Experts of a small language model: 6871 steps.
Below are experts of layer 6 (counted from 0) of a mixture-of-experts language model. Rows are named router (the router's row for the expert) and show model dimensions 0-255. Each number is 128 + 32 x the weight over its row's rms, rounded and kept within 0 to 255.
After each expert's rows: "comes before" lists some tokens at least twice as common just after its tokens as in all text. This comes from a sample of Wikipedia text that the model never trained on. Tokens count by the router's weight.

# expert 16
router [211 131  61 112 149 148 151 123 122 136  97  69 124 104 172 121  72 130 187 120 149  94 106 153  74 151 170 178 155  68 138 132 123 113 178 103  22  78 161 112 145 160 171 164 114 112 118 140 154 153  95  98 169 104 102 111 104 122 123 160 151 184 201 162  99 117 121 102 171  96 185 122 157 144 103 144  96  98 112 125 124  88 107 105 111 177  75  89 110 163 104 103 197 102 132 157  98  80 144 105  85 123  66  92  97 121  95 162 110 103  67 183 145 120 117 119 107 151 140 118 121  87 168 190 100 142 142 108 134 134 146 140 180 129 162  92 146 178 101 168 128 193 141 124 133  86 109  94 134 140 160 115  65 186 124 120 150 149 120 131  80  87 113 133 113 158 182 158 157 119  69 154  90 112 104 127 143  79  95  86 173 161  79 133 103  83 126 127  88  91  92 154  83 168 113 154 125 139 158  94 151 135 105 175  97 104 169 115 116 134 189 150  92 112 144 173 126 106 197 125 112 106 103 129 149 123 128 125 148  88 138 141 120 124 118 139 125 168 128  77  80 165 130 125 113  45  99 126 134 120 112  90 160 165 131 143]
comes before: "\n", " The", "==", "The", "===", " He"

# expert 48
router [137 180 102 117 196 112 143 111 185 180 121 133 130  86 135 170  89 187 110 154 114 132 101 194 127 138 133  82 171 133 152 133 138 136 141 156  46 125 167 138 172 166 121 169 149  92  97 124 181 144 146 156 151 115 105 119 101  63  79 136 125 153 144 198  58 150 168 132 123 156 151 109 158 135 105 169 113 136 132 148 116  86 109 141  61 118 143 129 129 123 119  70 158 158 134 165 183 166  99  83  74 141 114  92 200 127 149 138 125  81 100  91 131 151 120  82 108  85 113 130  97 151 137 155 126 151 121  73 166 102 143 109 198 143 149 141 150  98 105 136 101 124 106 148 179  75  87  94 157 149 134 185 155 145 107  79 112 150 126 151 125 113 149  67 158 123 195 167 121 108 104 169 138 101 152  97 140  94 147 151 184 149  65 119 163 117  92 171  86 148 104  98  90 139 108 104 169 104 171 127 132  59 118 182 119 134 132 158 160 167 180 114 137 134 134 216 111 129 137 146 138  85  74 101 165 169  80 145 133 115 130  86  96 109 113 148 119 117 104  73 167 184 128 173 101 143  89 156 156 141 127 106 208 118 145 167]
comes before: "0", "5", "%", "6", "7", "8"

# expert 52
router [123 111 164 151 156 133  94  98 131 179 172 151 143 118 135 111 128 145  77 162 113 144 123 126 140 122  68  98 135 143 128 111 147  52  34 108 121 126 112 140 142 117 125 108 164 124 164 137  90 147 101 147  63 129  93 157 152 128 122 127  70  73 129 100 127 144 167 166 106 155  57 157 166 102 132 143 110 177 153 136  84 164  91 105 151 141 157 123  96 176 120 173 137 134 180 168  85 166 102 153 134 122 150 155 136 133 160 175 145 147 125 141 112 127 163 118 111 143 183 155 122 106 154 128 134 160 158 146 160 139 126 152 103 161 102 165 228 116 160 150 112  56 191 208  85 221 163 148 131  94 115 158 130  91 104 143 177 147 146 119 184 160 143 169 149  57 137 120 103 235 149 114 160 136 116 199 117 124 131 116 128 108 166  88  98 135  83 110 172 175  98 144 143 107 166 185  90 133 121 136 105 159 124 104 117 116 204  86 159 114 122 157 125 148 134  96 134 142  97 149 145  57 150 150 120 176 113 132 133 166 109  72 200 170  54  98 117 122 130 120 138 128 150 104 106 106 167 140  78 107 154 143 151 119 140 118]
comes before: "\n", "9", "0", "8", "6", "3"

# expert 41
router [162 111 119 105 103 137 105  77 138  74 127 130 126 135 112 119 134 139 171 120 127 137 157 154 195 129 150 154 145 166 135  76 125 154 180 150 126  66 144 147  80  94 149 137 142 183 109 118 117 105 106 134 167 154 126 112 138 150 165 174  96 113 135 137 121 124 135 118 108 130  60  94 164 128 206 122 128 158 108  94 153 112 111 110 130 120  94 151  87 143  96 123 143 163  67  97 110 161  82 109 144 103 155 120 157 128  98 105 132  84 116 166 121 104 165 142 134 105 127  97 103  96 144 106 114 196 127 166 164  89  84 110 108 176 142  94  92 117 203 153 124 115 143 106 127  80 136 106 128 143  91 135  92 104 138 139 143 122  97 162 145  83 166  49 184 111 145 112 186  78 114 140 181  90  96 126 158 153 139 159  78 100 177 132 156  94  92  79 107 103 134 130 141 124 107 114 131 255 138 120 130  83 121 163  85  64 148 139  96 116  64 161 186 155 115 162 189  78 161 115  56 136 115 145 184  95  91  42 124  98 120  78  49 132  82 157 148 140 158 185 131 139 116  72 152 102 159 145  88 116 132 142 141  97 146 177]
comes before: " ", ",", ".", " of", ")", " and"

# expert 21
router [ 95  89 159 169  86 170 133 147 127 125 105 153 104 148 105 122 137 152 154 105 187 130  80 133 143 119 144 135 126 152 148 124 152  50 156 178  74 105 201 159 130 120 132 174 101 122 131 111 150  70 126 172 168 163 107 161 136 113  96 123 181 139 137 184  69 113 148 159 215 120 145 116 101 101 116 175  37 110 143 105 104  57 140 127 153 146 162  80 106 134  69 120 160 143 131 169 172 106 175 119 125 137 127  91  85 106 109 113 159 146 137 107 143  98 104 144  99 110 103 107 101 132 134 195 156 163  80  88 137 119  70 150 195 152 153 132 134  76 116 130  77 123 124  81 171 124  99 142 127 177 154 169 122  60 140 125 123 126 105 130 165  77 122  81 120 169 132 138 213 142 131 105 106  86 136  96 121 169  94 170 124 229 107 102  96 106 101 137 151 107 130 120 132 113 151 113 113 109 111  74 178 124  80 165 154 163 179 121 140 114 173 108  61 125 162 129  99 132 166  99  70 147  94 124 150 113 104 182 134 119  74 162 124  98 121  92 169 103 151 194 118 148  85 100 125 166  86 103 164 102 121 162 165 136 149 125]
comes before: " |", "%", ".", ",", ")", "°"

# expert 20
router [111 136 112 127  75 135 151 137 134 137  94 155 101 127 147 161 128 141 122 154 150 144 149 117  62 132 104 135 126 110 127  60 140 148 126 151 222 194 171 128 111 101 127 121 116  96  71 170  15 113 134 145 104  97  88 129 111 103 159 111 112  97 118 105 126 141 121 117 128 130 143  99 135 170 123 181 155 139 106 132 116 153  93 118  90 150  97 130 159 109  90 139  87 139 101 132 114 123  92 171 167 127 126 176 134 160 123  80 213 118 137 182 113 148 127  82 118 120  92 125 166  63  86 102 129 138 103 100 115  96  28 157 145 131 106 114  22 160 151 127 148 187  81 131 121 147 140 109 162 115  70 158 129  81 140 135 134 158 159 149 108 152 129 142 116  95 121 136  82 153 165 178 149 119 135 111 134 106 162 140 149 107 164 126 102 133 105  79 121 132 245 126 192 159 153 156  97  89 133 115  70 162 132 175  82 155 125 119 153 148  87 127 102 143 114 131 122 101 156  94 171  99 163 172 139 124 146 119 190 188 111 158 161 170 172 134 193 150 136  98 141 158 127 137  92  63 150 181 132 104 185 137  59 156 105 124]
comes before: "\n", "A", "S", "R", "C", "L"

# expert 17
router [159 100 123 164  80 119 142  62 191 161 117  81 136 114 160 202 149 146 105 129 114 122 113 229 147  88 164 105 152 127 124 146 136 136  99 108  85 138 114 108 160 141 164 150 137 119  94 128  94 132  76 134 162 140 130 125 132  89  72 120 100 133 155  93 148 122 140  83 170  97 163  93 137 133 111  92  89  66 107  77  67  93 163 113 176 111 101 171  98 122 143 154  90  99 110 111  73  98 141 114 154  86 136 115 122 148 103 196 109 123 143 168 116  94 121 183 130 113 152 122 142 182 115  95 124 107 206 129  63 129 131 155 138 143  65  28  89 119 110 142 148 180 149 102  58 118  47 120 142 141 108  75  92 140 164 139 126 129 163  86 149  94 146 129 205 234 144 118 131 109  99 135 161 183 130 132 177 123 133 113 142 212 125 113 154 135 143 167 105 136 133  92 113 119 128 136 115 141 123 123 119 132  67 145 150 160 121  98 104 120 136 130 133 150 152 142 151 112 145 103 137 129  74  99 146 114  63  75  95 120 125 156 185 164 145 153 131 110 162 149 141 194  85 149 155 101 123  49 157 123 130 100 134 149 154 128]
comes before: ",", ".", " of", " and", " in", " were"

# expert 50
router [207 124  84 161 178 165 131 110 155 122 111 138 102  41 134 110  87 173 164  85 100 125 116 145  96 113 174 147 147  95  85 111 110 134 182 113  47 112 165 194 110 156 127 180 100 102 100 138 164 154 156 150 169 128  97 100 135 129  99 140 146 168 213 151  66 145 130  76 147  92 200 144 153 146 133 135 119 110 120 121 129  58 118  86 135 122 112  91  89 146 133 140 158 117 101 130 170  96 145 104 109 109 127  99 122 142 132 158  63  71 104 135 102 110 114 103 105 144  72 115  93 151 149 213  83 166 118  98 188 114 168 142 163 111 132 113 125 133 112 173 114 186 126 125 127 110  75 126  96 125 162 110  91 169 109 131 165 132 127 131  68  88 102 120 135 169 170 145  91  80 105 187 136 149 155  83  95  93 155  91 176 182 116 155 117 101 120 117 123  90  76 133  99 170 100 116 150 115 140  81 113 114 100 166 147 138 144 109 118 116 154  93  92 130 183 145 146 123 213 147 112 104  48 128 178 120 112  75 111 108 130 149 100 120 143 124 133 144 138  85 104 180 157 126 124  74  90 113  96  91  68  81 125 160 142 164]
comes before: "1", "0", "9", "8", "7", "2"

# expert 13
router [165 109  74 102 134 142 124 100  82 148 159 123  97  41 147 112 149 118 170  82  80 130 178 139 219 160 129 172 142 104 108 178 139 111 205 195 140 103 125 139 155 131 141 156 134 135  76 133 123 152 148 133 158 170 115 151 124 115 138 112 147 145 188 179  96 135 129  72 128  62 178 161 142 169 129 130 115 131  72  89 131  62 121 139 119 124 132  94 142 148  91 106 176 115 146 103 102 141 165 122 119 109  91  56 112 123 157 146 138 160 131  86 145 157  69 114  82 101  75 117 101 130 169 178 119 175 197 112 127 180 150 182 113 111 149  62 109 164  84 127  96 189 100 102 137 137  95 126 126 158 141 134 107 156 139  80  95 138 124 117  92 115 116 148 184 165 114 159 125  71  95 188  96 124  70 122 113 122 150 147 105 164 219  90  71 176 124 154 151  94 133 178 142 115 118 160 134 173 174 110 143 107 130 147  72 137 122 148 130 107 120 139 168 133 186 172  90 149 139 138 154  72 140 129 137 122 142 110 112 105 133 153 116 132 114  75 178 137 108 109 104 139 112 126 105 158 153  82  78 182 125 167 158 203 107 116]
comes before: " to", " in", " the", " by", " a", " on"

# expert 60
router [230 128  68 127 164 156 125  99 156 140  96 128 114  45 138 112  86 164 163  83 108 133 114 161  81 116 180 153 139 105 113 105 109  99 182 110  30 118 160 188 122 163 126 188 102  88  96 141 155 161 150 151 166 129  82 100 127 114 108 135 149 170 216 166  62 160 122  95 150  81 206 130 144 121 142 134 107 110 120 129 112  52 143  89 139 112 114  89 104 159 138 135 171 111 106 122 164 112 142 114 119  94 120  97 123 120 126 146  78  83 103 124 107 134 120 130 104 131  90  98  92 129 150 208 113 157 127  80 181 108 141 137 161 117 125  98 105 151 107 168 110 198 143 114 132 103  68 106 118 152 174 125  75 180 124 122 160 131 133 129  56 107 100 136 123 173 191 149 113  72 101 168 119 150 152  96 112 102 136 100 166 174 132 163 108 107 130 126 123 105  73 119 122 153  96 136 123 120 165  89 117 138  73 160 135 133 140 105 102 114 164 119  82 127 189 160 132 121 207 155  92  91  57 134 160 130 116  77 121 111 128 160 121 135 140 131 130 152 124  97  93 194 159 126 123  70 121 114 107  89  81  92 144 169 130 146]
comes before: " ", "\n", "|", "-", " \"", " M"

# expert 59
router [100 128 121  91 105  64 135 135 133 154 126 119 106 173  83 148 163 158 148 142 119  87 159 125 132 143 121  69 120 146  98 150 141 101 121 158 192 122 128  91 127  97 184 111 144  71 109 122 152 121 119 103  71  82  92 163 110 139  83 162 133 171 104   0 116 116  96 143 109 102 134 131 100 151 150 133 113 116 135  98 163 121 128 159 177 142 141  64 130 163 128 173 148 133  98 137 170 179 177 113  46 155  82 129 102  72 115 112 109 119 108 117 100 147 101  93 167 107 122 180  81 125 164 116 144 108  89 143  73  89 115 158 165 122 169  91 192 119 127 130 123 123 181 109 134  86 108  75 136  87  83  94 109 161 105 148 109 152 108 124 151 136 140 131  96  86 102 110  77 153 146 141 104 148 127 142 106 104 113 119  93 147 151 105 149 149 117 193 125 176 122 119 116 101 137 200 200 127 138 165  97 110 130 130 111 210  81 130 174 155  56 135 105 100  99 132 160 204 142 112 160 143 217  79 147 156 112  84 110  45  92 160  75  85 112 120 124 144 111 146 136 174 146 131  79 105 109 163 143 111 129 146  86 124 131 103]
comes before: ":", "==", "ation", " ==", " by", "ity"

# expert 10
router [176 145 154 105 132 125 116 195 113 108  80  98  72 103 128 166 119 142 151 127 121 106 107 137 138 145 185  97 129 142 124 107  95 125 122 164  61 154 125 124 168 109  64 196 141 134 166 119 102 176 120 117 150 133 127 152 105 122  95 124 130 134 122 149 131 144 107 110 107 122 123 127  99 143  64  68 131  81 140 119 129 166 134 141 153 120  94 141 125  90  58 105  98 144 177  59 154  61 142 178 172 157  53 125 119 119 130 166 129 104  94 121 189 114 160  74 139 146 111  39 226 131 159 116 107 207 145 122 191 135 114 116 136 132 195 104 137 119 121 138  97  83 172  85 107 140 106 136 142 112  79 102 173 182  82 195 161 140 133 150 183  81 194 133  85 130 106 127 116 100 125 150 102 140 101 120 180 139 132 135  97 121 160 163  98 153 182 109 136 116 104  37 118 133 117 157  79 190  96 100 144 137 159 145 166 145 128 136 131 133 140 115 139 143  90  71 138 139 135 170  83 183 139  98  63 141  86 126 128 147 138 137 156  84 154 113 142 130 134 176 160 150 128 109 111 169 107  94  96 135 156  89 144  97 130  44]
comes before: " |", "s", "er", " in", "ing", ";"

# expert 37
router [134 142 144 138  89 167 172 193 104 112 178 102 162 157 111 143  64 124 101 191  98 178 172 109 130 114 151 130  89  94  97 107 157 102  88  93 177 115 145  52 105 116 138  84 130 138 115 163  94 118 159 149 111 113 132 130 105 120 130 132  76  85  88 127 125 106 134 118 109 124 108  62 113 122 104 105 171 158 116 159 155 191 147 129 105 138 169  51 142 127 133  88 129 159 103 169 157 141 145 207 137 168 102 145 137 212 149  58 163 125 103 134 113 176 140  59 156 111 125 147 133  73 116  94 158 130  98 137 152 186 152 121  98 113 231 136 143 126 145 122 143 100 161 138 145  86 130 115  80 134  60 117 172 100 116 168 100 115 120  97 198 114 128  71 168 104 108 162 119 157 200  94 103 157  55 109 145 114 160 132 120 124 132  98  95 125 125 134 176 143 114 142  75 116 166 147 164 121 105 110  97 150 104  79 134  83  59 105 115 109  97  56 156 106 162 109  93 148  91 116  98 140 203 128 129 110 125  93 125 116 129 115 143 171 146 153 177  67 139 178 163 114 114 109 120 109 127 128 162 112 144 175 186 116 160 139]
comes before: "|", " |", "|---|---|---|---", ":", "″", "|---|---"

# expert 61
router [133 125  80 106  70 120 177 137 158 159  89 135 127  96 130 136 157  69 151  63  83  78 161 146 195 151 152 143 136 133 128  72 114 122 179 115 101  91 125 146 109  95 111 101  69 128 194 184 123 116 132 129 146  98 122 133 100 128  96  70 130 191 142 175 120 137 158 198 162 114 137 115 185 165 140 166 110 151  74 125 116  66 121 111 157 130 138 135 132 106 134 187 169 122  38  82 148 106  56 170 104  83 120  84 143 114 168 109  95  87  75 202 159 114  95 109 107 130 137 156 119 109 128 151 145 116 168 114 154 132  78 126 113 102 135 159 126 123  87 169 144  64 147 128  94 112 143 146 173 114 126 126 115 122 140 121 126 123 140 105  98 130  56  95 158 125 144  98 156 127 144 111 137 155  47 103  99 113  75 185 159 193 126 121 136 132  72  95 139 141 126  77 167 111 135 107 191  92 148  41 140  79 106  88  87 145 123  99 137 183 120 133  84 166  88 152 103 132 113 143 185 157 114 143 138 174  99 150  97 116 110 124 131 177 124 104 127 199  94 109 177  92 137 154  93 101 128 143  96 113 112 123 108 179  93 128]
comes before: ",", ".", " (", "s", " of", " in"

# expert 42
router [113 207 175 117  98 100  87 171 107 148 159 146 181 154 162 134 161 132 108 127 136 187 145  75 108 131 139 156 148 101 116 193 143 186 107 121 173  91 105 130 131 116 106 121 143 137 131 140 131 147 114 176  75 159 140 113 157 143 128  91 120 104 125 160 126 105  86  75 165 177  96 145 134 135 141 217 165 206 125 149  52 102 163 133 153 121 107 176  87 159  98 109 113 156 118 107  86 125 128 112 138 148 189 137  91 160 145  91 162 139  94 126 133 122  80 201 120 145 124  73 181 169 120 160 125 124 163 133  74 146 131 230 101 162  73 203 100 125 141  90 152 140 171 113 155 100 148 153 148 131 150 110 142 152 119  73 163 125  82 168 202 106  86 123 147  96  75 117 148 132 113 137 102  86  97 113 161  74 142 171  97 111 143 124 185 133 172 196 125 176 184  59 130 112 128 105 108 115 148 163 135 144 116 128 167 106 152 138 135 112 119 159 152 176 106 137 155 136  65 176 148 189 142 137 125 113 195 147 112 141  84 133 156 126 122 155  99 115 154 134 195 142  90 113 122 153 116 151 106  97 144 159 117 114 128  77]
comes before: " ", " D", " S", " P", " B", " F"

# expert 12
router [187 125  71 168 146 123 116  86 134 120  76 111 155 107 141 113 126 166 143 115 128 114  95 140 109 138 154 187 139 106 112 101 118  52 178 116 118  66 142 123 127 129 139 165 102 125 176 158 129 192  97  99 179 155  69 110 165 152 109 131 110 154 191 144  90 152 114 116 180 114 162  98 139 117 133 162 124 155  99 168 113 106 118 102 140 113 155  87 109 103 155 143 125 124  96 142  93 128 138  96 128 102 138 100 136 128 116 158  91 143 108  43 103 130  92 101 107 131 107  75  93 143 104 188 124 148 176 113 170 145 131 111  89  87 119 149 201 135  92 182 104 184 122 109 138 127 106 149 142 147 166 125  79 149 103  61 137 117  98 149  66 113 127 183 153 159 172 126 123  67 107 193 108 137 151  91  87 153 116 131 157 141 138 165 107 134 117 103 131 116  38 118  86 142  86 111  94 182 143  92 180 144  82  80 109 124 100 114 125  95 150 158  78  68 179 148 150  93 187 145 105 170 112 156 150  88  97 130 102  85 142 182 130 132 155 141 123 159 194 103  58 168 154 120 142  57  72  78 127  70 152  87 139 175 157 136]
comes before: "1", "2", " |", "3", "0", "4"